From a checkpoint of a small mixture-of-experts model trained on Wikipedia.
Size: 11 layers, width 160, vocabulary 16384, 40.1M parameters.
Experts: 40 experts in each of 7 layers, 224 SwiGLU neurons an expert, 1 pick a token, a sigmoid router.
Below are experts of layer 4 (counted from 0) of a mixture-of-experts language model. Rows are named router (the router's row for the expert), gate (a neuron's input weights, with its number), up (a neuron's input weights, with its number) and show model dimensions 0-159. Each number is 128 + 24 x the weight over its row's rms, rounded and kept within 0 to 255.
After each expert's rows: a language model's description of what the expert responds to; "mostly gets" lists some tokens that are sent to it at least half of the time. This comes from a sample of Wikipedia text that the model never trained on.

# expert 5
router [158 126 184 151 101 100 163 143 173 114 145 128 149 115 160 101 116 162 144 170 150 110 171  91 100  94 153 118 146 140 126 135 103 141 130 111 169 129  62 136 115 144 113  96 102 124 154 131 139 130 134 149 129 162  87 128 130 146 124 123 103 144 133 148 108 122 112 185 121 163 152 150 130 127 138  93 141 173 119 120 175 103 142 127 119  94 123 125 159 123 111 141 170  87 151 107 113 161 110 106 184 153 147 164  95 161 169 129  99 101 140 110 128 121 137 161 115 111 150 166 106 145 116 127 117 125 110 123 146 101 103 117 100 155 158 113 109 141 148 115 146 134 142 129 128 141 129 152 102 129 111 101 200  93 123 124 122 113 117 126]
gate0 [140 113 144  73  97 110 121  86 154 125 116 102 131 156 119 149 109  91 146 130 112  99 127 146 132 128 143 126  95 154  88 114 141 137 115 155  95  97 139 132 140  64 161 137 151 159 144 163 141 126 146  81  97 137 113 107 131 114 107 140 173 132 130 164 140 158  84 116 180 123  93 148  89 148 131 152 103  98 168 103 120 133 130 136  62  72 122 175 142 138 133 131 108  93 128 101  79 146 135 107 159  95 117 107 156 108 134 124  76 103 118 168 128 139  78 162 137 128 151 108 144 109 102 133  77 110 156 122 122 103 103 131 128 116 126 119 124 118  95 132 103 117 142 113 139 132 116 119 163 123 137 128 105 126 137 150 138 119 131 138]
up0 [137 140 147 134 145 125 138 104 177 139 106 105  99 133 132 146 138 149 125 146 154 137 117 156 169 114 133 141 135  98 110 110 160 162  90 172  83 150 123 147 139 103  95 109 129 118 122 132 132  83 135 115  79 158 136 125 117 139 151 137 124  93 121 118 104 166  87 165 123 129 118 170  76 126 151 127 102 140 148 114 115 129 147 127 159 110 145 157 105 182  92 133 154  99 102  65 139 125 124 167 147 137 116 126 143 104 140  89 139 130 133 115 119 109  97 139 101  95  91 118 127 135  80 111 105 111 167  99 122 153 177 105  82 120 159 116 119 111 109 119 142 130 114 123 134 120 185 153 144 163 124 125 119  83 120 136 130 139 163 181]
Description: Head nouns ending named places, roads and organizations, such as Road, Street, County, Academy, Creek, often in location descriptions.
mostly gets: " Avenue", " Street", " Airport", " path", " river", " Creek"

# expert 18
router [120 128 125 131 150 113 111  74 115 153 118 105 139 117 100 130 118 129 122 131 167 129 134 115 140 114 142 122 164 148 139 142 102 139 182 123 174 158 102 108  67 115 125 108  79 150 137 144  94 104 110 129 126 107 127 121 125 131 144 186  78 132 156 162 111 137 107 141 149 151 111 134  85  97 129 141 113 159 140 122 128 131  83 154  87 150 142  91 117 130 131 102 161 153 154 157 115  74 102 128 121 170 124 145 151 106 113 102 128  90 117 105 103  88  97 144 120 114 143 152 124 107 149 125 135  86 152  83  93 106 127 154  93 153 142 147 137 171 131  74 115 161 137 157 129 129 118  96 138  95 128 124 138 129  95  90 147 107 110 154]
gate3 [140 117 134 133 135 113 135 119 113 167 140 174 155 105 134 162 114 110 125 120  75 118 154 127 111 157 109 105 159 119 124 104 115 127 183 135 129 121 131 147 127 132 156 156 158 125 172 169 104 128 124 126 121 121 127 165 129 163 116 158 145 150 130 130 127 178 149 141 166 145 135 113 112 104 130 126  84 132 144 173  86 158 128 144 154  78 134 124 162 127 123 140 142 108 124 137 110  99 145 131 149 157 174  70 134 112  98 108 159  98 108 102 143 129 112 136 112 104  97 138 151 140 120 151 102 137 144  93 118 122  91 159 137 100  93 104  69  88 124 115 128  88 193 135 160 164 137  82 119 133 109 118 107 124 148 152 158 162 130 135]
up3 [128 139  99 121 164 189 151 155 136 120 130  71 137 114 142 113 146 110 124 177 153 156 112 115 116  82 109 134 133 130 114  93 152 148 140 156 119 123 123 144 123 125  71  97  97  93  97 138 182 147 144 135 133 105 121 102 124 130 152  75 117 128  86 146 127 109 135  81  90 107 158 116 119 116 157 127 143 138 123  55 140 153 140 142 115 145 100 145 147 111 107 152 124 131 157 128 116 112  88 139  97 129 125 137 106  91 127  96 156 127 143 122 158 108 159 125 149 162 152 145 107 137 106 113 162 115 150 122 126 124 127 116 149 136 120 106 146 166 123 128 131 147  87 130 164  89 135 152 136  61 167 119 112 128 110 114  99  76 110 141]
Description: Pipe separators and semicolons between numbers in sports and election statistics tables, such as 19.05 | 25.5 and 1–0; 0–0.
mostly gets: " –;", "|---|---|---|---", " —;"

# expert 10
router [ 99 112 147 136 105 153 151 172 134 156 116 140 136 131 135  98 103 132 155 156 113 106 160 131 124  87 139 118 161 149  97 142 118 143 143 110 130 128 137 139 104 124 111  97 126 110  99 113 132 105 148 157  88 109  68 140  95 150 149 158 142 133 146 170 112 119 109 140 149 132 135 172 113 139 158  98  99 119 136 107  92 150 125 150  98 114 126  99 151 114 122 138 145 115 100 146 144  74 113 143 152 135 102 156 155 118 167 101  96 120 141 120 131  95 112  96 173 114 112 152 162 125 157 145 123 146  80 125 112 126 117 164 116 151 149 131 103 125  84  82 140 120 116 167  83 165 116 148 153 127 186  77 140 146 128 146 123 153  62 144]
gate13 [ 71 149 131 113 136 143 152 131 128 132 165 135 112 104 121 111 155 121 160 122 141 112 123 133 131 138 124 148 134 148 115 100 113 176 167 103 145 106 138 136 172 110 114  99  87 112 145 125 103  95  92 110 123 117 163 101 125 130 140 123 138 162 112 162 162 153 148  75 133 105 114 142 119 107 163 138 113 117  98  84 110  75 153 122  91 118 119 110 153 109 139 139 104  84 124  91 127 134 127 198 131 131 120  94 137 102  90 136 137 147 145 149 110 128 124 119 111 139 135 171 103 137  95  69  52  80 135 133 127  86 134 147 116 125 110 123  83 152 109 120 118 119 141  91 162 165 125 127 141 101 155 131 118 112 128 150 134 163 140 127]
up13 [100 168 152 151 119  99 106 123 119 155  94 130 164 112 133 106 126 121 111  83 139 128  83 114 152 102 120 115 156 112 121  95 131 125 124 122 159 159 129 111 111 127 114 154 128 161 157 119 129  97 120 139 122 139 126 174 128 153 118 125  94 102 168 125  73 117 157 128 108 161 159 147 131 195  98  84 118  94 141  99 107 143 145 123 135 145 141 149  90 144 114 156 105 131 134 139 145 110 149 110 148 134 142 147 119 138 141 124 138 129 126 103 140 160 108 144 122 121 117  96 105 117 103 168 146 132 104  85 123 133 119 115 141 198 135 105 131 121 181 122  90  82 106 118 134 118 156 145 154 175  80 109 154 169 122  66 134  97 140 155]
Description: Possessive s after apostrophes (King's, Harper's), plural suffixes like -s, -ers, -ants, and possessive pronouns its, their, his.
mostly gets: " its", " their", "ians", " His", "s", "ters"

# expert 38
router [142 108 172 100  92 137 130 119 152  96 146  99 155 164 141 132 128 121 129 142 124 139 128 101 105 102 173 103 152 147 152 160 109 126 156 114 114 136  94 122 112 108 152 127 113 168 117 130 107 130 144 119 104 128 116 112  82 110 161 109 122 171 129  96  77 129 159 147 138 127 114 112 125 117 169  88  78 138 116 124 144 150 158 148  92 107 140  66 128 120 146 129 153 121 116 162 112 139 105 111 162 175 124 110 160 168 151 146 141 113 105  59 122 141  89 150 153 138 161 161 126 116 140 180 113 126 115 120 120 111 101 124 133 162 136 108 111 159 102 146 118 122 122 128 115  82 140  98 124 151 128 110 146 106  97 128  65 168 122 118]
gate0 [172 142 105 104 124 153 120  99 140 101  82 110 137  89 163 105 130  94 119 142 117  61 133 152 163 140 132 106 164  89 144 184 141 130 101 140 132 133 137 113  94 132 116 125 150 132 173 113 156 120  99 128 123  97 132 108 154 128 155 105  97 117 120 163 100 108 120 124 147  99 127 129 102 135 155 155 143 121 152 142 153 129 177 127 100 137 134 128 110 120  94 102 114 131  88 153 155 137 132  97 155 143 132 110 176  81 119 112 158 174 120 156  84 149 150 130 144 127 148 143 150 130 131 116 133  91 123 132 158 151 133 144 132 157 146 160 135 180 127 149 147 123 100 100  93 119  82 105 162 100 148 167 149  84 113 133 164 136 149 141]
up0 [138 107 109 124 122  77 127 147 112 147 145 145  94 138 106 102 141 120 155 130 115 128 129 107 104 173 102 141  84 127  97 113  90  84 134 182 123  83 142 129 137 117 158  92 112 131 131 128 130 133 120 176 140 122 114 106  87 150 130 160 151 156 113  88 152 108 110 114  78 139 139 113 146 138  78 128 163 148 128 152 151 109 167 152 152 152 107 140 149  92 108 113 113  81 124 102 141  80 126 109 131 140 146 144 105 144 133  97  93 149  95 139 101 171 152 135 143 128 126 106 145 120 106  95 116 110 125 121 146 157 134  75 171  91  99 167 127 105 117  87 169 170 138  91 145 127 143 133 120 146 115 123 118 155 156 135 103 101 122 131]
Description: Word pieces with c, C, Sc, often at the start of a word after a hyphen or quote: self-censorship, cattle, fiancée, Scots.
mostly gets: " C", " c", " Sc", "c", " ch", " dis"

# expert 4
router [132  90 165 130 130  90 142  74 122 147  99 115  99 112 137  91 112 131 146 105 130 139 140  87 152 101 100 105 114 134 147 118 108 113 114 138 141 123 126 120 115  72 148 118 127 122 133 152 134  93  81 125 130 104 113  78 123 144 113 127 107 179 114 137 112 116  96 136 120 111 125 113 127 137 144 132  78 143  93 103 146 166 114 165  98 137 138 111 153  97 134 130 170 103 131 152  92 120 142  88 136 170 111 116 158 130 161 138 109 119  93 126 138 106 127 120 129 155 132 131  98 111 112 130 146 163  89 127 143 111  98 168  46 154 105 107 111 118  58  96 124 154 139 128 102 142 156 110 140 120 173 113 148 121 115 111 138 133  85 101]
gate0 [ 94  88  98 125 140  98 162 144 119 170  74  87 158 149 133 100 155 114 109 148 153 130 133 124 122 134 163 137 115 139 109 133 116 134  86 117 112 113 149 118 121  87 135 129 150 107  92 116 151 172 135 165  60 144 118 120 146 118 125 155 117 125  95 174 116 129 123 140 142 131 131  75 112 156 131 149  87 156 143 101 140 116 111 132 130 111 182  71 167 107 158 148 157 121 145  89 127 139 132 136 167 137 138 168  97 127 105 115 115  68 107  96 154 131 112 159 125 156 149 122 124 123 132 113 137 120 109 149 178 140 114 161 149 115 117 146 140 145  83 125 103 147 145 142 111 127 107 144 136 154 101  84  90 103 117 122 114 144 141 145]
up0 [120 125 129  95 119 152 111 128 138 120 120 112 171 157  82 134 159 117 159 141 106 130 105 152  98 130 162 119 116 115 146 113 149 140 141 170 106  96 154 156 109 112 162 138 141 120  73 127 125 163  67 131  90 133 139 106 148 150 160 166 100 107 133 125 142 151 125 137 125 123 144  60 114 149 113 123  99 118 108 102 119 127 126 130 140 112  92  84 141 145 122 112 142 151 162 142 150 115 125 130 123  88 125 113 148 122 106 125 131 114 113 124 137 158  67 120 137 173 139 134 114 133 111 134 103 125 118 167  90 139  84 167 152 139 108 146 116 123 100 146 108  91 172 119 112  70 161 140 156 159 142 103 107 102 128 155 101 200 138 134]
Description: Two-letter pieces just after a name's first capital letter, such as W-il-kes, K-al-ikpota, and M-el-issa, plus Sar and Dar.
mostly gets: " Sar", " Sur", " Dar", " Pot", " Shar", " Char"

# expert 25
router [157 113 148 139 141 102 175 129  91 172 125 129  93 103 128  63 129 152 128 114 138 113 106 107 102 132 133 132 147 113 158 126 124 138 152 111 140 145 109 104  91 120 143  97 117 148 173 180 143 117 136 141 137 156  72 117 102 120 143 128 119 146 117 156 106 135 136 107 132 157 136 139 114 154 101  85 103 125 149 105 109 123 128 131  69 120 139 101 126 143 110 128 115 133 135 115 132 138 128 140 151 143 121 176 111 132 145 141 136  91 145 114 165 104 158 159 126 127 113 145 142 129 124 158 110 109 141  98 100 104 116 113 112 116 123 137  56 174 101 133 170 149 156 104 119 107 102 108 144 122 140 111 199  61 117 128 120 168  72 127]
gate0 [144 113 103 119 162 159 147 136 148 107 136 159 129  98 153 120 120 139 148 121 131 168 118  97  98  94 152 156 120 124 131 113 120 108  83 176 140 100 129 128 129 122 130 152 120 117  97 138 133  89 164 158  97 118  97  62 144 118 125 125 118 134 177 161 128 133 145 169 118 157 134 142 113 128 163 148 139 104 184  92 134 144 151 132 104 136 104  91 129 137 155  97 128  80 151 121 149 153 106 111 119 165 118 111  88 138 106 142 136 170 151 113 154 153 145 134 107  93 148 145 139 118 129 140 102 138 133  95 142 115 154 128 152 117 141 142 125 166 180  95 118 128  97 154  96  99 113 128 153 108 143  90 117  92  85 156 189 149 152 115]
up0 [111 154 139 113 129 153 147 165 106 151 119  95 116  99 165 159 163 123 139 124 130 117 132 147 118 112 121 133 139 158 150 133 108 112 144 130  98 142 106 145  97 148 127 166  94 156 141 159 117 133 123 116 129  93 136 138  96 130  75  94 152 128  96 121 129 119 129  84 114 116 126 177 110 101  95 126 142 127 150 154 131 132 114 167 105 119 126 114 123 158  79 148 152  99 115 115  81 110 143 146 142 107 138 146 171 147 115  96 164 145 118 149 149 117 167 168 168 139 120 152 123 146  79 168 135 100 105 112 116 158 128 144 140 125 118 119 119  59 110 101 134 120 186 152 134 154 154 113 118 108 153 184 146 111 104  97  76 125 170 118]
Description: Section heading markers and infobox field labels, such as ==, ===, line breaks after headings, and Binomial name, General information.
mostly gets: " ==", "|---|---|---|---|", " ===", "History", "|---|---|---|---|---|", "|---|---|---|---|---|---|"

# expert 32
router [110 104 133 114 130 139 103 135 150 151 101 131  88 102 122 127  95 177 173 119 169 129 127 147 142  82 145 153 101 161 105 130  73 119 138 125 185  90  95 137 116 112 111 128 148 152 136 109 115 113 120 144 117 120 122 124 134 163 132 146 107 169  81 150 130 112 137 161 155 126  85 174  93 130 145 123  90 144  90 126 105 131 136 146 117 141 151 131 129 121 120 118 133 139 136 132  96 120  96 119 120 143 145 184  95 168 143 142 113  86 100 112 154 107 112 116 142 117 132 127 113 153 149 172 125 135 133  88  97  59 125 134 130 147 136 138 109 118 142 157 120 121 148 144 153  66 109 108 174 118 127 118 149 139 106 115  86 161  81 134]
gate3 [115 144 134 121 132 126 150 170 126 169 175 149 142 111  98 100 112 138  88 112  93 137 143 118 115 114 153 139  87 150 111 103 153 145 102 125 116  95 158  81  80 136 107 140 153 110 107 162 137 161 105 139 139  93  97 116 118 106  95 124 157 135 151 107 160 115 170 141 113 127 129 134 130 125 132 174 107  97 128 128 141 130 107 118 155 142 101 145 115 101 113 151  97 119 139 155 169 155 133 105 134 122 116 153 144 124 156 163 115 157 130 122 140 120 166 156 134 108 111 143 120 157 114  83 107 171 100 150 136 160 167 106 140  80 102 122  57 118 125 121 160  99 165 140 131 136 157 133 157 158 142 124 186 123 148  93 131 165 162 141]
up3 [161 145 124 121 155 105 120 135  96 117 155 138 144 190 134 132 128 167 130 132 145  80 113 108  94 124 169  96  86 103 137 122 152 137 112 102 141 133 133 138 112 106 135 149 116 113 156 124 122 157 154 164 137 110 142 103 156 180 134 119  93 102 114 109 102 113  96  92 135 122 110 108 137 138 116  90 148 143 116  97 123 145 119 151  76 144 128 176 109 145 135  77 116 137 125 152 133 110 143 114 135  93  82 126 131 133 108  99 180 126 159  92 134 118 131 129 130 109 120 144 161 127 158 141 142 110  92  70 144 108 117  87  97 126 147 125 111 116 131  90  77 135 122 144 136  84 123 160 102  94 143 131 117 104 157 161 106  66 154 129]
Description: Commas separating places, list items, and clauses, such as Cardiff, Wales and before which or but.
mostly gets: ",", ".,", "},", " ,"

# expert 3
router [134 104 131 164 128 153 118  79 109 120 135 127  99 129 116 147 135 114 154 158 117 126 142 117 128  89  83 141 122 166 160 122  99 154 127 133 159 122 125  83  76  98 115 119 120 166 171  96  93 112 111 102 134 135 111  92 120 143 149 138 109 190 135 157  97 153  99 138 122 154 127 154 106 135 104  90  95 104  71 125 102 118 114 140 103 153 134 111 163 129 106 126 127  98 146 151  92 140 123 123 157 144 136 172 147 145 126 163 123 114  75 104 114  93  73 106 128 105 115 134  90 178 143 136 130 152 126  89 112  86 103 115 113 140 130 141 133 165 104 142 144 124  85 115 148 140 113 124 155 124 151 123 176 141  98 128 112 103 118 135]
gate0 [122 142 150 169 157 115 136 106 167 143 168 121 136 116 143 187 136 141 165 160 109 122 139 104  79  62  85 115 138 122 134 137 130 140 114 125 152 115  85 128 113 102 126 108 162 154 125 139 160 151 136 127 109 110 121  91 125  73 112 116 124 141 167 139 113 115 125 121 113 110  98 162 122 131 140  97 124 155  90 128 139 144 124 137 111 149 161 147 137 122 134 164 115 122 130 152 171 139 119 174 115 129 132 156 159 197 119 109 147 178 134 115 127 139 112 169 130  83 132 111 126 107 112 148 141 133 207 157 130  80 120 110 107 102 130 137 163 101 127 142 140 123 161 153 145 126 160 157 159 124 131 102 124 163 116 142 127 108 111 156]
up0 [146 146  93 121  89 118 149 149 144 114 107  87 125 120 151 129 120 126 123 123 109 172 100 112 133 157  97 119 133 137 107 119 120 126 138 148  83 139 150 139 170  46 110 157 142 132 146 123  72  74 127 131 138 131 166 147 141 131 160  67 142 142 134 106 115 162 144 120 147 135 127 118 165  72 109 111 147 143  66 151 114 132 181 155 102 134 124 155 104 128  98 126 133  71  94 155 161 129 175 128 110 113 172 156 154 106 125 150 134 147 112 183 124 106 129 115  98 118 134 107 121 145 136 163 129 148 106 135 139 119 126 146 130 127 151 150  99 140 124 133 127 127 151 164 154 152 154 145 111 136 130 137  84 115 114 116 156 133 115 125]
Description: Closing parentheses, quotes and brackets ending a parenthetical or title, often in tables, such as ), ), ; ", plus list-joining and.
mostly gets: ")", "),", ");", ".\"", "\",", "]"

# expert 11
router [169  78 186 107  91  98 160 107 162 148  95  95 160 129 146 105 114 111 142 130 115 115 159 144 129 127 128 135 165 131 167 118 113 150 124  95 137 163 115  97 107 126  87 122 132 124 177 119  85 129 122 139 113 123  91  80 114 118 152 134  87 128 108 149 116 158  94 139 123 155 137 156  94 133 172 129  83 166 113 108 133 141 120 125 152 102 107 108 144 124 117 116 151  96  94 153 121 119 129 145 125 170  85  94 152 117 164 112 127 154 125 129 107 106 147 101  93 112 157 132 122 122 147 122 133 107 125  66 112 111  63 134 113 168 138 123 117 135 137 112 150 117 119 154 134 103 133 130 139 116 149 126 123  60 109 106 146 147 139 112]
gate0 [155 162 108 121  99 119 137 156 124 121 128 142 123 113 143 186 107 114 103 135 151 116 160 156 134 146 111 133 123 147 147  74 137 151 121 105 159 164 112  99 167 100 132 133 109 140 111  96 155 144 156 174 133  90 137 119 125 176 150 121 108 125 122 143 123 119 116  64 136 132  93 148 108 104 114  87  77 153 100  82 128 141 130 136 119 144 111 129 106 148 136 119 150 169 143 106 126 175  79 178 114 135 127 127 132 131 114 133 130 121 125 148 172 115 108  95 155 103  99  98 117 131 141 171 100 126 141 128 111 142 107 136 114 125 123  95  95 103 112 158 148 130 173  84 140 175 104 139 158 115  75 143 149  91 151 118 114 133 156 137]
up0 [136 140 100 103  98 130  81 117 174 162 130 121 109 108 147 150 134 163 175 137 124 114 175 134 138 155 132 116 165  77 139 116 143 124 149 123 131 145 122 135 135 136 109 134 107 200 102 152 130 162 138 160  94 114 125 122 155 142 106  96 102 118 145 184 126  77 148 111 124 139 151 116 121  85 115 126 156 124 119 156 151  98 136 130 103 137 123 137 159  82 110 101 153 160 134 123 134  77 140 163 145 136 129 124 134 132 130 127 133 147 139 125 138 133 155  68 130 123  71 130  96 132  89 113 173 145 152 122 153 138 157 148 105 142 132 111 122 125 147 118 120 102 168  80 137 133 119 146 117 117 150 108 165 133 125 182 125  70 139 149]
Description: Head nouns for competitions, teams and media works after the or a, such as League Cup, national team, film, race.
mostly gets: " game", " Cup", " series", " film", " song", " band"

# expert 29
router [ 78 132 109  83  85 140 169 128 113 138 155  76 150 128 134 108 136 122 140 129 169 100 122 119 105  59 150  97 109 156 126 155  93 140 153 121 146 110 133 114 113  85 120  78  65 134 152 120 127 135  97 126 124 120 111 106 130 154 161 140 105 133 154 133 137 109 129 133 175 134 148 126 119 136 164 111 130 147 123 139 106 137 140 149 130 120 123 121 184 116  97 142 156 115  74 143 130 146  99 162 140 188 129 111  96 109 133 131  98 128 130 116 134 145 137 141 181 124 146 131 117 137 105 127 119 115 118  64 111 137 141 120 123 161 106 150  65 148  76 106 141 134 105 133 117 136  93 117 127 103 159 126 131 111  83 108 144 125 127 117]
gate3 [100 147 104  80 138 128 121 130  81 145  99 111 111 133 144  99 144 154 100 111 145 144  89 156 144 119 126 135 126  86 160 128 168 120 135  82 111 131 107 104 118 152 175 109 102 156 161  98 131 114 138  96 101 141 119 131 161 115 102 164 107 166 121 125 130 101 119  69 140 154 182 128 130 101 118 114 163 131 106 143  95 138 137 110 122 160 185 103 122 120 146 135 101 166 139 135 143 118 136 130 125 165 131 143 107 145 157  52 122 114 160 102 112 121 137 142 103 156 170 133 110 115 122 117 143 147 124 142 145 126 153 111 136 130 109 134  84 150 136 128 146 107 137 123 109 159  84 110 160 116 105 127 170 159  88  91 159 148 156 150]
up3 [138 137 109 150 104 130 157  98 154 105 107 191 131 171 144 115 138 164 153 166 147 151 135  88 105 129 123 114  97 124 162 104  93 151 188 122 132  92 136 137 142 135 106 122 133  91 100 119 105 127 143 192 134 102 140 149  86 112 161 101 152 147 104 159 125 164 147  97 107 125 159 140 134 147 154  92 119 131 153 131 142 137 105 118 142 129 123 149 110 139 121 143 136 124 123 112 159 104 123 141 117 137  91 116 152  95 118 157 117 168 143 112 147 147 118  96 143 109 140 115 116 137  97 111 138 138 143 108 123 119 142 130 136 100 144 120 121 128 149  86 104 110 142 178  56 156 128 148 120 114 137  47  86 128 153 124 142  95 165 139]
Description: Word-internal pieces like ess, ers, ens, ass, ent, ject inside ordinary words and names, such as Delicat-ess-en, disp-ers-ion, Uly-ss-es.
mostly gets: " Success", "ject", " impress", " collect", "ais", "э"

# expert 22
router [129 120 150 142 146 146 102 128 105 205 111 102 148 130 178 151  87 115 158 133 162 117 144 101 151  97 136 171 118 118 162 142 128 103 211 114 135 125  92 130  93 135 159 140 144 108 119 117  99 119  98 130  81 115 101 126 133 129 126 132 149 143 142 137 106 141 116 164 123 115 128 125 130 162 165 113 102 131  98 117 136 106 160 155 128 149 158 134 146  81 105 135 153 107 115 147 153 132 118 158  94 161 121 139 135 113 141  95 118 101  87 113 124 121  83 147 130 111 171 142 130 139 151 160 135  90 120 101  88 104  83  96 110 146 114 162 116 148 118 145 134 170 122 113 130 126 135 153 112 110 143 107 152 110 117  88 133 184  99 138]
gate0 [133 118 130 148  99 130 120 132 144 116 121 193  85 129 121 141 108 117 129 187 135 172 142 121 119 150  97 153 118 148  94 122  87 162 159 177 117 106 106 143 111 124 143  95 134 118 129 118 107 146 134 143 119 143 110 124 138  80 152 138 139 103 126 144 122 138 110 137 146 132 137 106 163 122  91 100  77 151 120 142 124 113 148 106 145  90  94 163 190 110 115 124  92 107 184  88 145 129 120 154 133 137 110 145 128 117  88 143  95 110 159 126 145 168 142 122 169 169 146  95 163 130 104 149 134 130  93 134 171 171 145 136 138 129 126 134 122 161 136  97 154  67 144 123 130  90 124 161 142 155 129  96 119 116 130 136 162 112 104 137]
up0 [ 96 119 153 158 137 146 120 162 141 121 126 114 155 111 135 113  97 173 140 129 105 132 103 121 125 131 145 133 103 107 121 101 141 117 139 137 143 101 111 119 180  99 158 136 121 114 145 104 159 149 141 140 135 142 144 115 145 121 135 147 102 122 111 132 116 137 118 112 112 134 173 151  90 120 146 149 113 141 128 116 174 169 141 108 100 136  98  90 104  99 142 122 174 183 127 189 112 122 127 123  96  98 122  97 122 171 122 144 150 131  84 106 101 129  96  74 129 165  85 121 104 137 148 166 122 164 111  86 143 156 126 131 116 105 170 167 142 123 130 139  69 158 176 156  88 165 125 145 126 152 131 119 101 114 168 173 124 132 120 145]
Description: Consonant pieces, often W, F, K, J, H, starting or inside rare names and compounds: Ausch-w-itz, La-f-ayette, IF-K, Gun-f-ighters.
mostly gets: " F", " W", " f", " J", " Sh", " w"

# expert 16
router [163 133 172 141 105 114 145 103 137 133 141 120  91 147 155 166 138 110 137 106 125 100 125 126 117  62 136 148 133 172 117 168 116 111 162 124 149 156 109 130 134 100 100  92  97 135  97 127  94 131 118 157 116 150 131 115 142 171 123 139 102 146 131 125 109 155 126 131 157 139 155 154 118 137 108  93 129  93 107  97 215 164 156 116  88 110 108 149 136 112 116 103 129 127 142 121 148 112 121 130 150 148 101 129 150 156 166  83 112 144 127 100 131 121 111  83 143 133 119 134 140  73 135 139 108  97 128 155 138 107 108 158 115 119 131 119  85 155 131 105 152 103 108 134  90 127 143  89 168 148 132 103 165 112 136 140  85 177 109 106]
gate3 [110 142 152 166 124 111 120 143 110 136 110 119  93 124 128 102 142 134 118 119 102 109 161 125 180 106 151 135 120 111 110 114  89 144 119 167 116  96 149 141 146  63 142 135  94 118  87 146 145 127 121 133 149 159 154 144 124 129 135 148 128 117  93  98 110  95 154 132 170 174 182 137 115 133 119 178 125 109 123 135 165 148 107 128 138  79 102 112 139  99 152 117 107 151  83  74 148  91 137 142 113 143 118 107 158 140 140 130 133 151 105  99  83  72 121 157 165  91 112 115 151 121 109 160 121 152 139 150 112 169  95 126 146 134 154 151 104 116 114 130 122 110 148  84 135 165 110  82 146 130 168 122 119 140 104 139 107 154 124 114]
up3 [166 111  98 134 174  68 134 132 151 115  89  95 156 103 149 124  89 137 124 143 134 113 135 161  87 154 112 117 152 130 120 108 107 127 120 132 124  83  96 100 123 161 150 101 160 110 131  46 124 115 156 132 142  90 131 113 136 165 140 144 103 137 165 121 118 129 139 140 129 156 141  99 119 102 104 117 157 149 150 133 156 154 137 129 105 112 131 115 127 174 128  99 178 118 164  91 158 141 137 122 120 125 145 166 125 118 127 103 114 135 148 141 156 108 166 131 111 120  95 101  76 104 167  86 159 139 159 122 116 125 129 102 126 121 141 103 145 120 134 180 133 157 105 109 109 142 125 127  91 116 166 125 111 170  99 135 110 112  87 103]
Description: Forms of be and have after a subject pronoun or noun, such as was, is, has been, and were.
mostly gets: " was", " is", " has", " are", " have", " been"

# expert 15
router [113 109 135 128 120 165 164 122 124 121 121 144 135 106 167 128 125 145 146 134 102 119 150  95 124 111 120 122 129 125 150 170 122 138 163 150 115  87 126 136 145  99 129 119  90 166 144 152  58 100 125 172 109 133  91 122 108 135 130 154 115 160 123 129 113 119 135 135 177 147 103 138 121 115 145 124  93 148 135  84 125 127 139 177 138 134 109 103 142  99  92 143 153 154 112 139 112  66 137 125 141 120 119 156  86 115 152  93 140 128  82 119 106 125 103 142 145 109 113 130 147 159 124 102 139 108 117  98  77 121 115 182  86 186 116 116 109 145 153 127 154 152 130 176 103 124 155 125 148  97 134 123 155 125 122  73  81 148 172 138]
gate0 [126 157 123 183  91 131 124 113 161 121 155 129 147 147 105 115 116 122 124 140 110 124 103 138 105  91 134 155 118 116 127 122 104 143  87 106  70 103 120 117 147 123 154 104 123  95 119 161 109 112 124 105 146 129 126 172 134 176 128 134 116 156 159 158  87  95 120 108 132 200 135 126 132 112 151 135 153 120  90  75 103 181  85 108 121 127 150 108 124  85 123 141 128 151 145 132 165 142 103  87  98 144 133 160  62 123 108 145 113 106 140 116 168  88 128  94 107 124  94 128 126 142 137 100 111  92 136 142 145 176 115 138 161 122 148 124 131 131  90  89 113 148 129 102 170 156 129 138  95 117 109 123 128 143 160 135 144 122 131 130]
up0 [139 107 138 112  57 149 122 123 141 106 144 122 170 109 111 161 128  94 126 110 123 103 118 143 123 121 139 124 101 120 128 123 136 137 123 156 134 148 116 117 113 159 110 165 126 112 115 145 123  93 131 115 153 104 140 150 163 118 104 109 145 140 150 161 128  61  88 141 158 165 114 118 106 106 101  72  89 180 103 151 118 175 132 113 140 132 181 140 134 138 108  69 101 121 158 160 144 155 106 112 146 146 151 169  99 124 101  64 138 138  97 132 122 137 102 139 139 113 103 113 154 107 155 106 138 111 137 122 139 134 105  99 113 102 132 176 148  86 110  74 144 106 127 130 161 130 101 132 102 112 137 135 128 106 137 157 149 149 154 155]
Description: Middle syllables inside foreign or uncommon proper names and words, often in tables, such as Beth-le-hem, Cor-re-ia, Azerbai-j-ani.
mostly gets: " Le", " Sal", " Can", " Bah", " Bre", " le"